{"moe_layers": [1, 2, 3, 4, 5, 6, 7, 8, 9, 10, 11, 12], "router_score": "sigmoid", "init_std_router": 0.0287, "vocab_size": 4096, "norm_eps": 1e-06, "learning_rate": 0.00174, "batch_tokens": [65536, 131072, 196608], "dataset": "wikipedia_en"}
Below are experts of layer 4 (counted from 0) of a mixture-of-experts language model. Rows are named router (the router's row for the expert), up (a neuron's input weights, with its number) and show model dimensions 0-95. Each number is 128 + 24 x the weight over its row's rms, rounded and kept within 0 to 255. Numbers have three digits each.
After each expert's rows: a language model's description of what the expert responds to. This comes from a sample of Wikipedia text that the model never trained on.

# expert 13
router:107105154095156129091125157117170069110103139147114153105134132134111121109108127177117163114158110149138083163147146073153101138080128131160110125099137130143090133101143100139118147100181147123104106136101150127125149117125100115163138159110126140135149170093108094156137134135109149140
up0:130107133117125130135094159138204142109146105090121174127099108122129167175130124165144164129134153157086095123130146119145104180088114121171152111110116152117128144090125147108087104124142123115158131117106138133106097133107129082113074125122122115110182137128119109109103134132138140117
up1:085096142125136131130091160132172142105132158174173144110101106140119111164124126177109138130110110171107121139152099124137122106101124051123084122133114132117120113136140120161142117113126159137085137130125130090094150113120149135126131123133112091161171160113131082123133144141173087114
up2:153079164138153100115151128101146083108136129165167110096165134114142104149122125157109146151126120165113116140142119108124110151105129147175130115128149141127102155131129092121174110128144142130109085134110050139127138092172108159147150125115143149127115188111103144155149131100117097130
up3:099146145120161134131109105110178118103118140125158120101098155119147159109107141160128166092158124149156101148157114080188116129140155091132114150127128150157141097128177117100145130128118147146091118119101130076149129132149115126118101159084147131111099126150158106098132176105110124161
up4:148093147091143113131096136108128109068104092119119131119125130127078168097129119132149111100130147123132116120108137082142109159145133137169126120143083129180154162133109092119130121124112127135111122155159143146117145132120145149158134098106117153176085170095122103151172161127107174158
up5:088128157090118122114156095149153107105190110129110129132160137131152143147104155120126128117131147101117109163158128167105187112107153166130106118087129134157109121163148121148132111113165132134060161131113141112126130095155162154189105112100132133132125148122122129138155112103115147098
up6:121120131147155141117164123131130125132077115178135122110119156073134131097135102154104117145109090090148088142136190068145131154099141106158108121118147146112113115106157150113158164142145160154111115156116115133127123130166119149136138159130118101104172118102101126194153128145123133119
up7:142160122103133141174132096106173146110134139124096168137110145139097140106159120133135176148136103115147100117122152094162113136100118163129136153105112094118106144093147115148126117082132101107089165157097119150131143125098147161098140167108118106083168130070118121100118100131146156141
up8:120117136162139155126128114136114093126146123134112117101117144124159165157147092179131129103131125150113115139141171122151117118103119123160112150131139100139133124134167097148153173077126162108121083151076162122082134147142077088139110106152167116146135120096071151153106122111146140152
up9:136154116087114098107121143061113155133134141139138155106094111106099128105118112181123191183123110122107142133134140164163107165104074134175150115118112084142106121111118120153144132144145134109096103137141072105123142110132126119162127132118148103144147132157113116149144158150129107116
It responds to: Name endings, table cells

# expert 6
router:132090132131098112118106179115127116119100156147136127117126093132127116171113102125064138135109101154166097162145125109140136093127114118162133156167146096142115121107132128081119079132112122170144139167116156133132137118151127112129129138103089119125103177100107143136141148163134205134
up0:089123127119098090100109175114127142128111118135146111115128117152098078131120124115138169132144107086131065085118113072149146150120079138154146157160146100098140130140161112108153119103136114135136125156129180163102128127120155127126155112152123120125111166123130111135138142075166153158
up1:139109150098109118092131150119130139108157164144131127130204138159115142107112152128098120112102135096144082143100124107146155135138113111151132164094157132099091140113122153112159114143125130111106092119099160175147126083094098129120154088122117143161116170160074150118146134154152139125
up2:127145143158112084137129113145133155127092135135123144119077149144106148149134150138091157169101103129149100143157132133108082139113124146131114107129134078133081077137096179068141112086139115122117128087128145128147153120115133096124115145104120119197113133146141119153142129122181117118
up3:109140142136148147100107112137108106142137147168141132133161129167127134090168152150106115156132110107121120089127126102155158134102081114139101146103123149105097137088145169156137186083157148101122097149132144170139161156138106140153137130122122102136098200118097116125107155146145109134
up4:125144135092143088154107132129148107118117130122125177156141094101066115136140133140123150158177092099118143084148107109137097138160126149136129130140114152082101114089090130079114123122138141135127128181145134126133150166129133125110095105122172131136190126123150114095123108162113160106
up5:139131142117132159121165131133141121132100171112082112128119117101112182110124071115093126101124119103155124148167165110154088159109176134131115133169135115126108100136107094133151100082163114156148107082121077125115133131150125173121108120123164127129182129114140126145149123133095117127
up6:129126131180097138092127134147133118084142148126109119118139148122154142071145072144109117135136141116172145119155088123091157115136102170123117158139106088121136070088174089126118157099123101145104108118119136130137145105113124189128128165117165131109155167134107116146128135144121135140
up7:138096147103142133092134150157133102095109120122129116108087114117105052154125131135123152102135137141144122151139116125094122101123164151152139117133146167100086105113139151110122078121137152153129094162124125140102125112108141138148115182116143131081127146114177165150113176130132188138
up8:150092139174127127094133102142108151125104157128143131122103097164139112159109103138105106143139128154114142145133128124134088119135137110107136147104202120135119151126168132064091117140126139161101137136131147135096173137129112115138100120082087103139125180098086158149155150126158158121
up9:115110126136136172116162160145108147131131118155141130127140156135098071115152138164134155095131100134127111118135117124093121117131121110138123107150125149139128160143168077096127131120120133128141048140117113116124129132159153103101142143116164102158150200084135115132176146086103152154
It responds to: Name syllables and table spaces

# expert 15
router:113131126123119129105119154140155136111152172132124188086118129128142164111174082097113125163124083155150100114130137154155155120106130105151086154109151111138123151108158121141138121123154091160113109163115127150126158113133094097139115111123107117116131181081118158148112171094130139082
up1:103130116102084146103124121152135132140131112152107112149112134125086113164130152139114127120103132130114143169191120116176155128125104138119100152142119140165157152143129162141133136155108107145170136114123096151104141094113075112123135075140105087133149139064156150108177107121115155102
up2:110116149122117119095130168124126115107121145152129145167078098078160113131109109118109113154146130135138103099106096153147117087107124107125132128140147103106090111141175145165147142137176099100097138125116148149111129117163101143119147101140107162096145137167168117195155141149117138088
up3:139143139119117153132153120145171141150101181165158113146117102164146077117120118136129127104164095143135112107132137143158113116153116159158077099135131156176120129134119113128151087107170078109120158120117096140102117070119104122104122104111122123101146129084151105099126131171131124095
up4:126114115112131149156133141149152093137149156163128128117104099155128146107131099094134120155107132108112127096119141145183096133131141088078129160098118104142150162155100101143143171129140179138119117141114141166131175087148112096129096146124111123126176160113148164096111161141128146081
up5:131181150123153086131106071123128123096124176117106138127058134105156100135126172130146136138135112155146104134117133137148129115065112112110106141112144124182139142118097120142163112135124142147137146133098120106130118132118104129135158084124122126131111116097090180152157138100104171159
up6:071129129133110109105161126143169088113105149144147128151123151111177112118115116118116130120108106114143140094159144117156156102131152137132098160144119116109120177117123097133116108127116114100112118109138082151143165122112108094122128148148125190119157183150101100093117163171108096090
up7:124141138101104110088124180163142107096141160100144096121155086135143185171129130176125117112130151082121109164133143146150152125105107116128100130120134126114090158125134096090153129138092176113098145127127141180134126136125117092132115135107100081119135131122148117103161108109171107141
up8:110124134140116142097111106151129142139158133159127154121143096145131123134149136108089161123084096152165176143085134116143076086101134137129146114133150152101121164153148146111160056098110183130112140141097093101121124131163131147165136084110113163153140113134126162135125117109131135145
up9:098146146160113126128114084097156097092102133149087141152168096119165177146136154097107127127086109113133079129119124111089147108142147093149159118141153108102107125107134128162144132152137114143152104088113130112120137167121109144166155129140100135101150119104096154153128193145134122112
up10:125131125108138106127135128076127174142122180116129176149143159117129134172102135148117125146133135109180114151146145103150106121116117111164113153092108101117091154109141098086093112137156110110105148075134120167111185149145114128109116085115109132128110103139130155127174132099126149163
It responds to: Word-initial stems

# expert 2
router:091076145111141145142122126105166129142099151152115137090139116138167132124145111129082152130122105120158107070168140122122138147111102134132120126167114136167150103135145135123121133132133089178108111161110141141157167108151114088147100099098095090093160148096124153144117150146155167105
up1:146094126120111139082114140136077108093083150172100125137145090141131119133111081104135131108108126123131148131155110158094160108133141144136099115146118109182164127147139132141125157088119146161145134116136145138128183086162153090132090158126148120160132129110157153153146118126164177125
up2:139102150124133195138145107108116134119106125132155173089136101102109147109164113142111106137160141127140087156153151113091126121096163110154140154112159134088154133077099106101126096094129134101091112110134098128129123127160154147086110156092155127166157130113111134174148149124143128149
up3:127097150127112107138125142089111140133149163111085148105131111113152152140122129163121123120134141106167069081109164130158127124099166176154160129148128077092116145131179110113146077102130108155110110122106121155161129145148099126088112084129126144153128101097139105117144134155155133136
up4:130126126086132124136085124144149116153077137106125189134151103139126168159144115119115137145140074109129133154123128148162123109119124132188140150136083111098132123134114183148102132126129086109159154163103128110100115106132097135110138082106109095138069124139104125168122120126126151154
up5:099116142150109130107143138115155146142114172151119112146100110149127132173113112140110137186144102090189077130150128140129103146115133146121116126146162098176149176121143100121125096119148098115134126103116104131148118134108097121132113107150143102159191123142113141116065168153129121111
up6:096105115147128135117131124120143104147101140088100140150141150116152128133128102134100163167110120140110169126143154152167113141143112139139077150169080128171148104143167091115122098101097110150128109152112081143121136170167116169145154106143130135122117109115064101115136114143091152134
up7:138102126149177121092134103152143140143099119109124131131103126172155152154148147152123143123100125113145078122106145094140091101106106082153112146156131122172105112145132134135160169143093146172102122151087130140109123170154167098122129109146115128150151148097088134170089109126147142099
up8:092104135121151144120129128150105130098132109117130115055142170155122139088105149116114116142162119140122112087129113105103120150124088178154125149164142114136102113097167133120173141129159122117198121101131154115123182107118164151159137124107111089130132152103107140142126153144164141129
up9:108091164136132120161127173124129096112198099152148141133098106132130098126162122113102188130112116125138154120140119143103152137153157164103157118116143175142112114127134131112080138095118107158145105128125146079147113145104100126188087094141110116105140121121128151154112144143129160113
up10:163127131091134097136104151128141103137128142142114101121153140128130141099139101103088151102166192114109141142157141137120110193148127165156098168114156113133094101160153112106146109173106135108119137131135152153127110150155121110099088077110096116131145131125138115124120184127140115085
It responds to: Early word-piece syllables

# expert 25
router:101106154097140153119080108114126121144082142149137175104120121121125093131112122111114147085139101138152097148141150131136160133084134159147128190119112141167060149067127126123130142114151149133086116159104139102120149102119113144169138138087096130164130155129130114141126125149133155140
up0:079152159094140147120137108139119137126127122216115099138131114148162173124129098124117128148132104125141157121128115119181158118074115111137147124160144084151130131077133129118100116138132107112108123127099103142168091097116124153155124121134112161141127127152159107115107117134079179136
up1:100104141130095119111134153151141132141130138140097124159121138104143134184126108109104187112139135121133153159098173183110121163120121132119124122124129117156119132150115129149141103144157093085143105201098089148146151160128155122136105110100093120161120127076159123173113116146154128131
up2:082099139102148139139124107100132150111131150133096119122137122167131136122103084115119133117161109163094124128161191123109120106094133124129129175132150125132111125111135112128135062157149135138155134098119158079142156150088118127095117103067124156153147113122164107094146150162163131133
up3:145144108135107139090091116121159118169122144099179169093139141110154175135144125140128139135155107093128077098131105144139169130132105137116150167150125126155164105150131111118126125145107132131083114116108135160139111113169100138122079091123072118139160176126077144108118124125146120131
up4:143117146095062117090119123092127132108117140155106157116132138128142124127133071116123094146106143129089107137095177155088128138061121120179119154149109109147146114129131163123133137112129146111112132162154137183127153051138125126134139125169122131124131094129132145113103155144141135133
up5:134160174142176090146124123123140113113119126153135134154174102124131110115172132100115145108097168198121177148178121112120123120126106108098115156140132113137113121075131142118147105100132128121103105134143110102152112101137125142105113167120162080171129134091125086147112131162121138110
up6:058123142124139096119106127112116143115100116147172161158117109145127160091150098137122156097167073121131136091106167143132147124129146131131140162138117118135143070124116123093181110145118143101140155141111112137167108077089122114104158145086095139129118135122104108156132129138153137147
up7:089155144119148154148116085104118115143118113129090117109134111141104141130121165129127110079139074135143110135114193147095118136060113151160144168179147118117097136148171116098120132170163122126136123122077145124113118132108126163126181136105136106139143149112123128126137156138150121106
up8:142134134070107110152145091126138093152155160149157191125156136099127137116155150122127119143123138105123150139155151113125098116115151142129133121079087121183098151120145143114127109125165110141109097186138074077095136087120137137133134131112139158081120123108148148096132148118113135123
up9:104124115106132140110106125135180151130062167146122118088116158135146170151118114074118141146146124132109094098125160127116097140102126095176125143091144162180101120150153157105149113099155133144131161158120165156107113114125111086133090128134158122121104124134090127113102115141152137132
It responds to: Nationality and place endings

# expert 4
router:086140161104129164115122160139166093094120127141159155101091112094112150117141102139099157128124108132147135090173140105137096136111135136148102142162121104187129125142083169115135112087140094156134125151136136112111153131122129112114160126111128140123116177106092151165164099131078126108
up1:100108148110148102111136162112134148134083108157089121107102127108124094145147094133104125151135147154114094139124151121131094156127135132152141163149154115102112117137129163124139110133157101155084086163162095142103148123109135088114155161130173167096097155094168147170146115120095118102
up2:079123158146147109140136153144160133126159129146132155103114136121160115101119131101123169096183132104086120129142150127156115114118133162158088140166095142160107063123115144097113126084149124133131155116115118106132141161137131098143154121180132077093146141096111142089108096127113137128
up3:094174152134115139127115101125120131093124144101150168145162179108123152119148108110126143152164127106118125120123098098162122111114133120143080113145070070143092116148110133098151166106124172148117126116086152132099119115160157128114168094150133145108117149169151154147117120117169135125
up4:108083127112140128127103157140155161147143148113141160107104117111170154100133138132125130105077122145107129092167134110085127135143117136149114165123117112134100137144121141068176071127130139156121108110101136135113090077125145117150125144128167087169106153141130140146100117102124163174
up5:126144130107140095123122133125095121079120148110122137119139122085190128147140120162146145100103146072137098138093169126113144099084133155132121137133149140181103121145219150119135123098120107122132112145131170096130133143119100147147127133129130149116149115107067123100151131129109144110
up6:141114167140166152131159174152145189093144111182097133093086098117161142124101125150089139182091100152147154130145151122128118081128163103138133099140115141166098138124142114104134137127137095115108135145103081138091138130110125142145113109083129146119132128130127164119103110112124133139
up7:140127137122072121133122129120169137095137120141146132068134158114101126146141116153108162167157145106092120099114137117126085179145126143151125129121125092147116180135136145152149162107129124143122113128150106124091145114093144142100188102105105143119142103067130148166148078110129126129
up8:090125150094160105129129122139196128146128138140137121156080097119124109148131118168071124147146121134171128096094092105116102126118098114102104136143130169167133136132125146132087151140165130162157144140131101118107117138151138102108115122125160169139133128107083131111144115097110140060
up9:137185143092128105164105133148137071128128146170138102138152112086112169122133101143082162165140127112143130120138154126109100138138118106131123104126113142083114123116130151139094127129107155167075145138157138077116137115115149105134112132122140112105137137098113124187160103178148142103
up10:079100142111167115126123149146116138108110133113139130114168116127104199105116112118098115114103103154125156117116132105138138110121092148137113134167122126122080059126125147094161131158118090134141142132152148124082137112133143143095165131165140135169147113095132094146149128078136149167
It responds to: Mid-name fragments, months